Experts of a small language model.
Size: 16 layers, width 96.
Experts: 64 experts in each of 15 layers, 32 SwiGLU neurons an expert, 4 picks a token, a softmax router.
Training: a variant of Muon for the experts, 6498 steps.
Below are experts of layer 7 (counted from 0) of a mixture-of-experts language model. Rows are named router (the router's row for the expert), gate (a neuron's input weights, with its number), up (a neuron's input weights, with its number), down (a neuron's output weights, with its number) and show model dimensions 0-95. Each number is 128 + 32 x the weight over its row's rms, rounded and kept within 0 to 255. Numbers have three digits each.
After each expert's rows: "comes after" lists some tokens at least twice as common just before its tokens as in all text. This comes from a sample of Wikipedia text that the model never trained on. Tokens count by the router's weight.

# expert 58
router:155100100142092126147143118122117122123142074141090173097145114108130196138108113135142149072153118097122065139097107116124127125104155093136099084211133108116105132107145147090140142100174116091136120125210087087121086198077081096072163147099148153041157122144112094139087170142107154070
gate0:139085119107148145121145105152078168158107083051129166125136136151103156101037102175137131063137133124114116128094092175131142129121156195161099084127138088073100131084097132151155151154162146110175075167130103165170101197186127146090132124072129156152098111181155101147124142164135123104
up0:115153107154106105128068135090104147102115132130160146115125137101134129182141185132085194076139143053186082114149168128162140027158086166103114120080123114186135110131171135146088145149152123161134162133085134175146115138092144138158105119146126088129161189065184135124118101147096165165
down0:133114145090091143078096174038100103121140127138153151120154123109133122103069107131124171114153122154156179092072142142113102145117146120163132078144074095171081099152119116147120064167121143123091137142142140119156082112148117168172118093108169115129079083171124092150146216134228135136
gate1:158142164154095149136157160138190192193151095123201124146098104061154161110139138146126118130179045132103157177091133094114111146172097106094130140102165091116122112103101157133099182188102135112122131133161123193136137078186122111145125088129092101138109118090111154103116061117128189121
up1:146149060128127109186118141141161127119131149120125166126196145126185203175170126141094115157126070114130140131107170167102138108120110047128094131086097128150169170175095107167107110106146123153166121149115111161147165073124135140135096149172150094171180196111170166138160077189129114100
down1:214141146130086108147147151082150237170137134134158120145104096097140092100136142150119113090152102161090139059131161132174132155130121113132151184186133097162149139135164175084147136108107099166150186142109157161117110026114144163100130091140097144124082101088142097113123138124155154110
gate2:112174154176140094136110188167149109123146103164148162091137132144173130116131156158172105090075071118097129143150117143093124087065152092097119139127139205114127161157082119092147147105179085197127080140069161123139117048108141159107127126152145150115133167163084163083183140157134163166
up2:163123145193131141132131127084124113078213137108121073062119116112148154149161119067182153143164127145122139137108135093098093169108196113098170112101138176097137156149150146133125174104068110091129150109131107127141177172117122151075110116183179188170125078132113070099083136112107112089
down2:162144085111138173105056083138143069082152125079124092123086088124173136121103164101102183170143126160115126123144162080193116109088110149125119111116098086175137129171107147134197187103114113166136138175152084131112084136116191095081124121152171110128108094172129164094138087166112140072
gate3:118147095148144097098081144104114135151130162106096142114220157146150136173128140144097131172052194108153109089161194145088142137131130199129124128149137143184091090069116102197099096178121107141140113132105160120131170128089117198095142168068182117109139163145121137084117107125137150151
up3:141081150130149074148164141119125166123131124156108089125168123140120150113152159141130085147129177077128126104112157176134136107103159186150123140131110178133072149157112127124098146162199138145097082064089107074073165108182142118135080138042128138172172105174143085071154119114205145140
down3:127135160140087064087108088080173158055171167104142168093121151132154153133118123135119087094081160103160129132133159148116078159125116172116115120051134166088122102085145100152069132095115177158105114142102100059064111100060144110135113157136142197108141131152142070102165137131129108103
gate4:117135115141160128140088098139134126157097203148183137119113140150094116098131088163104099169164075088184095087116124129143171043116101122118104154130133118080109087147140079177122092119192097145077145113135145147051137105145094099137085151166180112115074092141083136149150184137074150140
up4:127143137082169153100151187102114094122080081104130098125155110102146130119114107155099093100158103124138182162144137144126150178079181097081141120104085165139126165195151137078144044214099171100088104106050173106118185095101131122151085150122144102160132118115122126126157100148169123128
down4:107148141150118086141201120139135149123056081105123086129149143157066113147151090110074088174108128123114192108105122084089093159124200160128085127143074096098121165134153100155117139159179099093124146145087117108085106138097148040120112157158128154091119103102111141174143160131127060084
comes after: "0", "9", "2", "1", " ", "–"

# expert 24
router:107112064157107112101117121125129137084113062146091114078192109134099175146132114138179157119133102068121071142098157089124193113085141119118076103138115125129089170136093146085085173089168126053140152132140126074112116148066119112113132152080187141118132081153153124134126153141154209103
gate0:089161112156088140155058109131150071179168125116167064110177146138137138198150128122098143090176100100149135151115079123124113159104074153149153211137167167138184111126074145133093148175089165133163142168173078130131154140123086135174121165138120163108122132124169160139134117081160093162
up0:151122151167178189108108098160135136085114148122142101110137114150145094093122085120127106176109068222200156119118089112059122168148127082141052105121152151125123140130097145136135160141108101104126109143125088098130066085090158087180131120149182104107185083123092117129148098131160063118
down0:081101161116168143189099105151105117119101131078142114130150139132107107157133112152132145122073156142125095159075078101102181085174085151139130136096142065074183053120143155129117112150144196105168178177123113114134123161108145108166117155092160068181168109137136129138116102097176058165
gate1:163130177167120177122157134137119127139089070102109112122069160143074197101074091140184121129142174162151100094101169102156142177201159172164075168130137132113139172130091178161129136117113152111143103095135158124136118077134177151062138162115163122114066129149082120162146132136104163085
up1:105130125121082182101111211093146107095133071152151148178166144155118103145164113137113196114177162106112131119101116084159118131179145220145105195162163139109150149127191136130118092131124166158133118117145170114146121095129172086093094061153095142146097067108148157102095084147149144140
down1:139131161070144122181108116131161077152139131130131136138078069141089153148129166089142175175098117126139109097175108110090140126148162083111201099117118097117169195134127117113158174171131129126059122115140105120086124147171126215168135166116109150099179156068159119141160132066140066142
gate2:121141104154123136109158160183112096162139096132157075141128134153150137085174190116183103115147123141206132099159129058072159146111187094172145158083164117165115140136112135142105142140146124187118141167154120093134102064173122181154108098087165160181078110180084098117071134128131129105
up2:051099146128107102149107135158107143159142106149085131078170147150128095153156097135061066134104176197150168099170104125108144142199061100173179082159138088150151124123117103121096153101123146056097083134127102158119146117130164135136126182184137117135121088108102096100127132079089122177
down2:174194137147148117112225167101183122155063139167126088077170141151147110109167105127103122150163205164100163154114147081073152124153150141168105084113123158105130096132094120105132139144125130102081157098120095119151172113121159137135158164107092099152157152110178062133118072096152168149
gate3:128043057113123111149141134158097163105117191121096115138164122178105128134109107143161130093107131115139153112096161122127152140109126167143083152204001156110156117079056109153107144136165139145128123161148131123160138095114104136153179193125102152091144126140147125165098155101116162184
up3:113098180200128141154161109104147134148161137199197175157122135111101145141139114135193099095079125098123126073106105139141199062115095131139137139202122094125103099141088119136153109171100155190114114137136177134106160150143135086162153139100118159140131089192146141087204115108158114143
down3:176111130123144140193120124130093156142097164156091161127086171159184132200078096119138103108153183170122119120174139099109142142122118157057159145084148112119125198178086116090130058125155102138099085138140158059158104114095153133134108111114111142133154088191105136167114199147102100116
gate4:179160099167089122060066124114113153112123147157127107139093042154145099090182093089183102123081100128119103113169144129105118126144141183126086103112183120148138136131135160163166212153136074137119138095146098077120178130144099128164159141151166105080115155071080124167154101155114130099
up4:143145093154128135096098147097170147148127151148152151154237110148119094191164102099134111154101140146185159140075169134105109078096136205113116118140144111145148124135103100147144220125088135087179146119103106088098060126129154151110152192074118068136124104109129133127179127157157136117
down4:087127092149065131086103142108159166123092152100172202129174126112110113146060142143103092175110110131092151146114140100096100052138135159099147111102135128194196161142096114158031104188101129086118090111110090094147126118127112173169091166131134121138098155152147099088168144123147118129
comes after: " |", ";", "\"", "|", " /", ")"

# expert 40
router:139115098114103090120179154131129130099098106102091075086162114136065214145079139139165147116143100103135134150137054077110174106113120123129091112143132155079113155155093128100144205124124200163119160141125136114126140123090112083092106169111147143125074101126066100139111165093135218101
gate0:169133112114121116133150160235122120106108098110173085087140111161123091105142098120091093100148089141102129092162168195049108085160137149143136146114129111106092132132168125118170177127127099110213154184090099151092116088105195105106074132138124094147103157084152142159161139088133120153
up0:120178165136139061160126161093117122110090092125192080127111089097156123122110052141185122107074158113093137177156105092100112139148213113111169149090174130176097113182102043114110107144105149105134117110166127139109106134097153090111110137148142070121085143143126159160191140098109125144
down0:074123091068144121127167108173160093084125158168163097104149165193133100158128196121118094052127128145181168146153157183112122108170141102127070176122190134124066113105161144149132176116144085141091137133121184153159104113075176122171114140133096068114133098109147120152145135130124116090
gate1:131144188175110151117089127145114096109144086114112108153164131086171094137133112068137103125129126101083125112145201130091162113149147116150193115059174125128148154192165054103136107097081099091132174160117141084145066144150174088172142081154149132169088101120090158127170089126151103149
up1:135160164121044127101147101156080140100076105106125168110169143164112111117126056080140103145163086089115130144159108107138133215108094143099116104080160173108101170153156079102118089151162122080180136188139141102140102141125117171101148107144174151135093164149164127126127110132045130178
down1:107178148101143107136175148131145144210085145158154154148107151088114121220125145113185125148132154139068161127064124184146147107119103201116093105138147132078102083096146119145185141133106152138157150131138195144131148124110193111163110062151092165105125085090101083142133109169139119125
gate2:119130148095130117135183120091156120131128143129105083115154081192131169156137116161110159162049076118094168115143141095139145176143148121164129093169090096128198132110157062076142155107133119157140102167123083143119133169124134184159093099085082200091127117161116159184124080120172101180
up2:160057132151132151133121133133090130145141114084151091117092138132105154089114162120141072070191076106137172154103103150097135165146152116134162101109177145194155157129168189143162115095075080124192157108142072120120058114211099135076172137125124090099122095139153124149144162107138128100
down2:135109126123119135158169169119120133163083105103127120140150142129173055118149129103097156120140126114110089121071107108110102099193131128128162107062196120110142102099140123087138121119177129097162073133171089178031114134081180088083162100129101101157151113172158170159096068089166107141
gate3:131139184110123187118143175109097115182180142198130123133100159157096155144078118141143137076134142128137097174093115046161092165182123140177151174136145107110140185141164104090100139155152216142131165097166164168119146102172059118141124109105110105136096098157133092144135150103165097127
up3:098092177099105127143090158171109176097149178152075107176089101126144141137114156127123086078125105126141172096076105184123119157201104115139169132140103139152128059077124159145124146137157143112161165099110077113151165167148199098191130120106151126175089165094093112176126078117136077122
down3:107128190111189184165105123136128154150144062122179116109080151158132124176126151161125102118156139104149110131121203125108120089090102065064136113096109163084107137165168069080179201112133110095138147207127135158141124163150154104087149112141147096110138136129083143118097086092137123170
gate4:108087142099121102072078101141139110118109135104168139120141136137106137083113106166135126156100047093133174143193112157117113123077098176060105072134154139164073134100168136091141089152134132103104146135157112155146091144190113173155135178169205131148091101122174095058121154125126173097
up4:130143145114109119073222051136169138092064145087113117163145112103107143106149151121115164152135088161141157115106095124059129165181176117156092111183138084068122192145090091148154135171103155113125140155096164110150139134098077128122116148114108107167142174086080116113125120151169173088
down4:077125146117071145149232142178123150093141170063154052154122122128133120137123144159145162106129128089118108139177098173155130135145069126139171103093165105150100126130124063128196102131159091157153134150105163075151145112149118085041136165100145112136113080159136167121161092127133122158
comes after: ",", ".", " the", ")", "6", "),"

# expert 20
router:125097114134081104128127163162103104121116136134059149117157098115139139169092101200137191082125063087112115142090086082128130033150184095152133100218123147113131190118093143100077137127149189119112096136122119128093108116078101130129126129084139138105080117084164127117081149138135125093
gate0:058157072138100119161138133133093078163095163171132106159106101108137127153203167106126158055109115134125176120163106109112163080116131216111116112120066136116110118093076127155043142106141138120121114131213129123185125094141113109102074129171143153107097141144110137098084117135113119097
up0:089174143172114158107089088142137141118175133133104150102144122104125117157150073195118147109146165110096127126107169091139149124146087205060100141142136097135133126126146119083077121123134097158111081108106104191092122128197071071099099076121173148086099119118042156119173154087115149154
down0:145195078129153149152131117156099100140133092138147088178086078062143128116113083136154089120134119116149138079147163110150136140194153076142137115151154141181103128155179146143123220069138124158176123169119114114176163138144105145064091112113107110166170154155117154160135093123089171195
gate1:110087093146172101113097114089146111084134117124142108177117058172176140153139114167105102115176119162059084145143104117131130092059067101108143139182128125127145088154170142166204153157117072170125107163108129154147146143168130161155054120126074163122130123107094092113079125111114084091
up1:130162133173087144108113173149101121190129127194161092135138127130093178181133139153155140142145111157127103115076075129152063097193072123161201148102095124113192158113102109107134138084126134045139080144111127151143142118127075119148111146154139146117077054116116102134175133179154160141
down1:169151134138146145107117112108139143153129097166092132138065069167224116138122113128084120146120121126113062143094128144097147119095183133089139128128126094129118084107131155144062175161112101148160083115071138131146173187079131163107148215140120187079132145097117089115155144192079139127
gate2:175255068119122097108122116146091111158140172134100157120096091128129148113113100190145199113122132124133136097174105111121231075110139106137108107146079139117194132121121129116151149079107141133074121131143150084105116118132130109132148100128129174109080101112101147106085110173106097128
up2:146145163166140082080174167168126072126110103121163150108130105106146067187126202131164142142115093160146187134124137083128092129144141169123131147153098184151088174136061157125117074126131140130088151140145130139083172129087109128095151157131109159049130138063123118125085118183104153065
down2:152194154117121048166109097139092105098095143091123168169078143122144141177085133143103123139136156119049059097078172133168128090152117159115151098175139159156124187145122162087101129106165162114116117159094134098071088144083085143112134098148126135085125107112140082117111077141202147131
gate3:170126119131116112093131126081121095126178112109183069148045126104130132119084102162127106103105182113152069150134141098120153121087133168128109087152088105154162138142141135134148077156136081109181104060155122109113088123159097188092157162166152117083098097075116148092073074170101103176
up3:168140091115123118092112092114141108094119158118100141126114147203158091114147118137150162110097121173153128155125157094178110178118138091165098191101108171148129097136158093100138095101101107180125069101159086126079162175155157193114157183120126083157167142052119142108113097044102107090
down3:153112132083169112162146145117125130111157123134098148156124104196087127126149138087141185090070109191128106096150133105144079100124111140127143104119125195192113111071100056073139127115091162180114145101114129173099111127193147076125181109202101146112167147101150141144181182126152121157
gate4:134097145146058074136146087086176136107149154135138154104153126198087103109149144114090056154124186150181137088129150140085116174111140097163107171129146135114085048139152150111175133141145122149125081135180140114064052145094158158159192172145135118096147114082093142137119112125104129124
up4:132178132121041139115136139134147159156113077126156167129142134153116080156148124125139079206102081132136092110102119149103140113121156147161148140131183101055104107122158175132121194162082057129105168106095116141194129122099119129115140112127061109115096102120175162148091148074094197101
down4:147140096114172187191170144148160103141186117163079113114102121090167121103140155095163142142152102091147154139135124108143099126189122123080125164169064052147144120116156141101118193116137163111085149140121139118152137063140133106142131191090117153099127097105075155122119032172160117088
comes after: " K", " M", " G", " S", " B", " N"

# expert 33
router:145153093152083073137112139173112147119114120136130125129117094086140124139127123163145157108152003087082124097087125103151146093163166042105113167155139131128109173132094126120083154123165160075157098135139098097039124136090085127141150129123146133131106134087181098129120120196183134098
gate0:115150162073095189155105134146109133123110127143145098082118155134083092173132156139099108131170153152070129086167125133163162121075150134159115126144138119099142193162101176146122091120092122157101165126178151079060094071129156090119091126091131123112166046122070124132076058155149087122
up0:129123063134116162137118122130117093066179137167104118077106110048143142165107104155121161119096154070112129124109102184106108117154156187078125071143112178128133115154175074144170127142048141161115113147070143143174167133168175171168140090074109138141148149157121160138147150113146112179
down0:118117180121144101150168146180144090146123157104156064141151141103144116182134175112147117141187121081161068136105159117076139087141178127161086127140082063148135121196154160134129113125232143145140152073100140077145120163106061122124111147108148120121186102124116116106157087110131143180
gate1:146148104077115126059165197121109113166149138113219129095116117131170143142129081136124152146223097150155122165159097131135092094133093095129109149117129204111147178130110072134065125099141145104106107126120147105145120093142075082085184186132126143099095149127163145185172134146138130118
up1:146150153167108146120144170151082082092182105136134121110137089128197121056081165112099126131125147094091058140111131153142110178117140184125185116141076094175112103127089134148118082148102183100077150107139111171106141110150136130075141206186109082144107096116118135152074126099102092155
down1:134145143137156146087132158128102110129167139092108134105077120154110077063107180174137114102088151099049083175168123161122114172132140149111136150164120142136177144101141169162185143081126111121126138117132211177131056096183108107144117129134097146057120188106079183164150105116145126132
gate2:143146126184144107171085182130108114100159202142059151092130150105091088180135135082155132138132107165110081079153122136126108101093074085094110104127088166147163077165088111133123163132191113093103179114130136106092123124093115114176162123132131084109120216114155156141114175076103110104
up2:140161140148147127144187187179113156155186182132151127116150105146175166073158099142134205107162161172152076139122186069140088143142116141120140151141128195108147135127085120140156097159135145125114083148127140103154120125112094127103099126194143120097121133189055122079113058186131129110
down2:123095134144106083135164092129163155158099130129121176121086182133117109172111177098211152097061109075112137155189090125129102120158131067175125108163174129125119070117117094086129128104143137146083169112133073119216138089175143135139157117155161164100108116165139089131073120145154105164
gate3:058111155140121156097157102040089171111123131109178095122186147106095156118077165136135060172136069099199108153174117139128089166108129127110088114131196095165113148139092103119086155140093140120106085164131098127137101107102147127191136113146073107154092135165115111188103138117113138160
up3:077166148117144133141107117141100164179212128156101139137111102146133133086094114141172120092114140134093110076155084080145134124153125103150084077136177106093141139176131133162074097097094120133178133084068201138173140142156169163130111212142177129138136124129168128138091104084086070103
down3:091142128149138102121217123104039123096124131107117106117122125134162149208130084086121092134150083107132133104112131096145126143140094120041088127119167078156160153125139070165129172148156127049110128089069123162159155166107166141182125162106149109106084154091148157129159161113148088126
gate4:143104123174090127110135104110118133143118158183100115071145115246099140173117130150138122116067119150101126099131112166162088094136155137142139134058159121106170108081113087145110179079156133062129118150124163108103072130173145119130129138077192119168145129077118137079188180126140100126
up4:134085131133090123150132135113125149101132168109121137161112156082079136124132118144146162105113074164101135096127130185140079136061094149145110084183136109119141059149132181190138172084145144090177116111130164185198129086172122085158112122159166120129135133127142144145140153185078186043
down4:112067124116122193112122156095119092080156125160132079162162101141137136106126127186148120138137135100132182192122149112104116155105170118114111143130083079148144090188084115107178096077119149209115118132106130128084138121177172046089153125115161153158151127123106121103124091085044150092
comes after: " K", " H", " S", " L", " J", " G"

# expert 6
router:153139054152090043153128126167128148107130157128156140101155075141081171146115142141142138139118095112107083093145149128139158045118197051086119097144112139137131119124141127075048217098157121095117115133122134117114089145097091138087178156093115132102090110142145093139121125177139168115
gate0:114134106168090070144135150082098108107128128131098140154137122093150134065123116165134132153116084013135149079113077116148177107027133172150135117171071081168106160115111133140144155129101146146062134064079131140171087093148111128132120122094115156106107126168118135169137153100149156122
up0:076107202128162126154101113098166128112149080149144187106140102141111135105115148147107173179128130159100143196112086126125095124137109087124063122135165106097078111129111104153103052145137115153103161107147125095146183143148174197128137142097128078147167159174076141147128131221130072130
down0:103124108053192126123149147133140131121116143127124165087147183184148182098137118146079129146108154095146130108152173140101128154152126129085142156110128082060114122112083144106213115125079092111055119091113126138119137139143107150090107127121132116163199114198188163141139199191098123139
gate1:126143105110096117117182117083181122107108119030149148108136182143171108067086147094094061114140102119145172114118139142148143120123114126117164206155171136144099110108078103094140144081136094133143172081177090153103189193115159152124126096118127103106083081131146122146133145176093183137
up1:186159138145144117109071167135156147138092179178171135089158111125109124161140151118151156122149092062077089129145172146100167128134164094126072134125091089132134182127147103169142121174087143162175156088100195188077075131100092147172111105118128089138183117109143142071146141075148106140
down1:128105140083155167153125156120147130113115151172097164054146088166168136181114136161112107126058128150089146135130134202123113155091113110108130119163072171131110103155212118125179170113191096173119122161154152139123084143144116091146093107091111092116116129129166157139153100151117236141
gate2:145172090112096085166133153116136130105150140084182158128113139122100139169105049162164145113126139120149097124092096147147139141140116148076139101104088202103153120102168159066094165204164174077058094147076152169157098135170130145115111118109117134132169185108136097097105107167135170174
up2:126079108166088193132143158143136132126135123171176102056147112135113145080171130161117109103133131139147168150164145215150088112146131128104097080139147154136138128102176187200103079112145120110174162160090141072160090139169091102172147159128174109114119147081127098140216122137129159120
down2:157191124164112052161114139114110095082124118113091102142117107114126136189142096088158145167158109114127196060067142122146111122104101128137073158109094114145074133120080146104131144112098113148152215137071159173159137098139114109152177121142131085159127122138157169154177181117119087192
gate3:125152130128100127086214161206118132182135095143111134125109107149098165138107154121165103116130142072101085099158137177095152100176073160135067135117198159147103097117115118163180094120202100121125121126165149143101100124156125133132121090097117097139103159099201124105171156175066088114
up3:166164120141120127090141143155148131146120140101123117109140162175169150162227101125178143131120100067117169154111147101133112132100120162127091119198115112163160150112070124111150139095145081086130196090126114138110045149113119145039124072142125130174135106144200141093121087094165151124
down3:103153165080063086081095132140136148098121100150135125107108150111154114118134142139117148120136164170120135177188098137101132132145214154084192155137085114104154098108170140157122133122136125097176104075145205132136169076140078116123117205142132171111237124123127100152149143135151096132
gate4:126054068095128031089136174127099122118108118154148125136134118148114067140175077081124119119085159143164121082121108168113096053176115101090111118162083204148118079051124174110129128128164112153100106145146141157146068119089111106127126130132146160110143119103092145122127104144137180156
up4:144127151140121128156059120181130122153135148123120082107144119125154182190133115125148146119157113108140136137124096133137184089127125110056122110130136098175192188089171176118133097119047086108122144139098136120219124142169110085118129171106118107087115128157139059099099199093082151085
down4:122132138142109095141143058121144129142162068115174129070138140118078105136139127098170095143133150184168165145140122114103048131161080154119129091154097144090128087088159076159132168066182100170132127128151108105114120125114058101166081126101168145082087106152137135174124100082164122055
comes after: " (", "-", "/", "^{", "(", " /"

# expert 63
router:164120113147108121129123137154040051139096109091114114130181123129138176142119143144166199021164088092102133155077029077137164109129133109153129123176138118083141145096120106127140155128141136153181121135171122126126128171133137117120110145097149137134106136144168115118054107092140121068
gate0:129122081074099141094194163175098103141132165183143108151120156073125140174071164188105116141150106180196125130095111151122138102175146118091057164146163149128171131113112193098125151109141081110139168113147146160170096163083143035122104109151123160150105134108150134158111154122119156103
up0:138111129147100078098155142125149148120122168121111122099176137148167134078104110091104093112082134177141105110144149198105117125171125105174082147103182070151157112157116142176109191151160065146073097112089116138095151108100105156155169107065147077181108124165170120103090181163110095181
down0:144178150142173121160115156109096193192149147222175139106080124103164143067132144093098136140113103169135104132129127173066167113164129145105147138086136122112084155161138150143116139089094077103084118096048098149128092174123138114109152134099144149085101121155184146164178092138147169152
gate1:153139104153150103181141117195145115176122142145118131104128148133119192245129123113097127085189114097036160160136139135100174147139156127050123122106133115116129126093121168128154173136168110120165147123172136124187106059163119163086151120135129151149084119176140115084130124172146112133
up1:122187093137083193127145145124105130100130152123158138094107136115145092140114057119107129104160065077123116100126088050152105122107132150162119154153128141056089162160118119154108078138140120119061083118139141088150112125156101078125072080082138109113074093163164111108087059147170112083
down1:138113061127167135112063149166145122057149132157086133173158108124150133080107112103141139112170118078165087190105120110160187117116102137079204036088167125134096198132131100094144133101138149114166117152143109121152160088140132096138121150142088095083174150124102074099130162135106155124
gate2:156117125130110171161129134162147163175128101132135149104135091112150069108156120089163121091150119086107095207155097122060122192071173128174173103156168100081153091188107110183092152119147100153167133156141043118081140128128109133121112141112115108106063129079149171106130133138071138134
up2:099207132083138111172176095151087095136146149161170146164156145180105116126155184101158142155113056113099090114091128098109138092141112121141147105119101127122161146193115106206173189127081086124121134089137107122135069176134106135104072164158107162087157115143179118158148094136078121101
down2:198114113179127099099102088080167111113144138121106150144156123105062123129130097189125116101078167152113146097078102152150070137108114117114158077145168167159137124086178143157175091153098210132090162154079112150193119149120137110087125129150132137193136146118055122131180144087122145109
gate3:148118131128160118115138151136114158213109097115148098157188064135158123179163094157075121153177058136072147136119167186187143159125150113143114103117113122114162080124134130081154156152083148131155165127149137190072155089113098095085110075165184135096153101130177161125116095107151120156
up3:143106117125173181123114114161084125130145167144084099125181111124171100128143116102133166121160107135165166136113109141124156107129117134175047174152112055082092232149137109115160155162170094167134164150095145131115098094132105088119058115086122187128106159076151149085164171156132151144
down3:096152152189171077122127125149107128094080161116094159088092173159133117101103106149141102177031131116146133171134150131140168170145084066116063086116130114097111132127141123158090127129147105145152130117129113130203129062127136152172080184089091131125153187077115161080102150122091103126
gate4:116111156121091148123095067176101066100145118116143142142128109112168116099143160149114143162146094115099129129115153108089061096150093134137101128200078094099124149148162136154182137156141164133128096186112094160109060146113149132071040141088152063126085185112150190106094124097134165111
up4:094145131119092157092133158092144156105147167164112068154147156147125094129078112111089137145166104105219041119155109139142122095104087142155174112145161091143067130090065178148129136070121091107127117127203147132169111118125144081138178095164165136136130123081143139071123180096143136107
down4:172145114153148121156129090163161122156103106127140171171141133167174196134115119144174129149087119099066119117088142108045100150141096156126128184169110160104151141129149087118110146118150113155139156089118082128106138116058142125182065107117157121183102159227140111117049106159122126106
comes after: " to", ",", " S", " s", " and", " that"

# expert 13
router:128096050141110131130111134185136103118127090068147160135153107096099201116131083131162140134124087062097097137123162076146139110091147135132122079098127179160109182128101110047117135074114128102127118135182143072087123156088088102067120149124179153118130082132133138156134097149129199089
gate0:129113095129163102106147137178124131102095159132094074121137153121131114148125112132125106167128101130124098121153147095153142108052171151105127201203127093107131088071108090157105159163087148165146137108083216211087087149104144186152148139128144129125124182136198088156122091137103170129
up0:123146131100120105142099150165185151093162128148142176175161135124095125134146054169092159150147174149125092098178185084095132173132099087147124060138064125163075062144124173143116158157118137158137080133123105116115101070104179113135126147158114117094109187103166122157150176110155151189
down0:142077087183147131148103125094142108162157088181128170214142135131140120085149103127118065134113143114194156129068130129106121168057092121141119148138102117147101134141143189082195135144168130063127111099138109147151113154049119118086152133082130131129131079201164162135114133133093094131
gate1:186115162123116160117124108084136058187138129075147130140158173118086160168133122142121154171122084138108116171175148149181119139129081092182139169079165190106116143051134111081112144164090097134168111091098180104121135155167055156148138106088120167132094080121128113107121138161142122177
up1:165140117145154071094135145129121099089141118062119168124114165094148144160145146157085100139135120182127124163114188163099111110168187207120151099171128117143088131142166198143146117122087161160125141156145159112104167191131148123131174112094069103170053058106140101108129123153139191120
down1:156147139108096043160161146111143120150196143103130118129138098117154200157138128187116112085096137119066088124158127118109049182106140152081160092160113113085163165138099117159159120170087110144125081143127141127133096152132145130121099132131105094150085128068133108079166055192099174121
gate2:118148083106146118150088188117112154108121120110140132147092098170121139043135154091168138107128123172173177092123156097098122148096128103118119177079131166128112099137141101061115173111128130089110187127157114098123139094095128127141110187128111070117168171205106052146049136133113160079
up2:167108081167152120090101129067170105147127165078114078164104159128089073132150150104113092099087107143164131117147045098067108091158108086164098129123109154152159155065120125154156146079134131138139161131114145096161159140165136112067173135187099074138155175100143143153080108166120152087
down2:148127103080199103120087136062129118153131103162168123157153120113093118119157104095109089105145123140154157113140134103113116110042123053121103140096182105104127174122087099099140084091103116067062135145139125121126125147121169189121127148104083090194096071141176120182080133094151165113
gate3:101137098172133149151143134150129101078115161119174078092168164111082119117122106126119097042125081146095172110139180099070104106081071197107135161069157106111138142098115060131103093102149109127095094168102168167054171136157131178155130093123151102151106134100100158108129118105118114093
up3:160135087137069142081096146151081138101134065137169124139070086115155086145087092106131088168137116169133130181152140115087133207206141147185114128138137113139140106151183145090144107176114114126176095176123130123116132121057107130064098102135068151161137120118125113163154159179142082121
down3:178166145083092138161152116135111098147101134104108133147127129155112086147141121183115103198053165069117075120122068121166160135160076126146159129092128154132114106091108184117144148136146168160178113129139114157095097106131182084122108134063125151121202139176171113148159081177184125088
gate4:099130140158090149040130060081176111144126123095142108121167146095097114163165080138110088162105102171166152108124106095114144159204106142186153152134166100109120166149107117140183116121121127148163105132119141122121175110148097165075131175082124102097144081063067164117188115168154125105
up4:094189176095146114164191139136127136081097186102086105118147118150147076168147165094115131157112127136105165176135079134176155155157152088091152170204137162107148114112178141118120144201134148059068133159123113162139131086108116117084143161151143121116117172157164078129141068127101127089
down4:124097159164068156081051139114098156115160144118120169175145157128128087163139111131122155119094083061120087096201146156152145044093123167081075158096131073105097089107144093143169131147142157093140152138104126123090082187081154125158140078139129114088156138163099137141119130130135178137
comes after: " |", "|", ";", ":", " /", " in"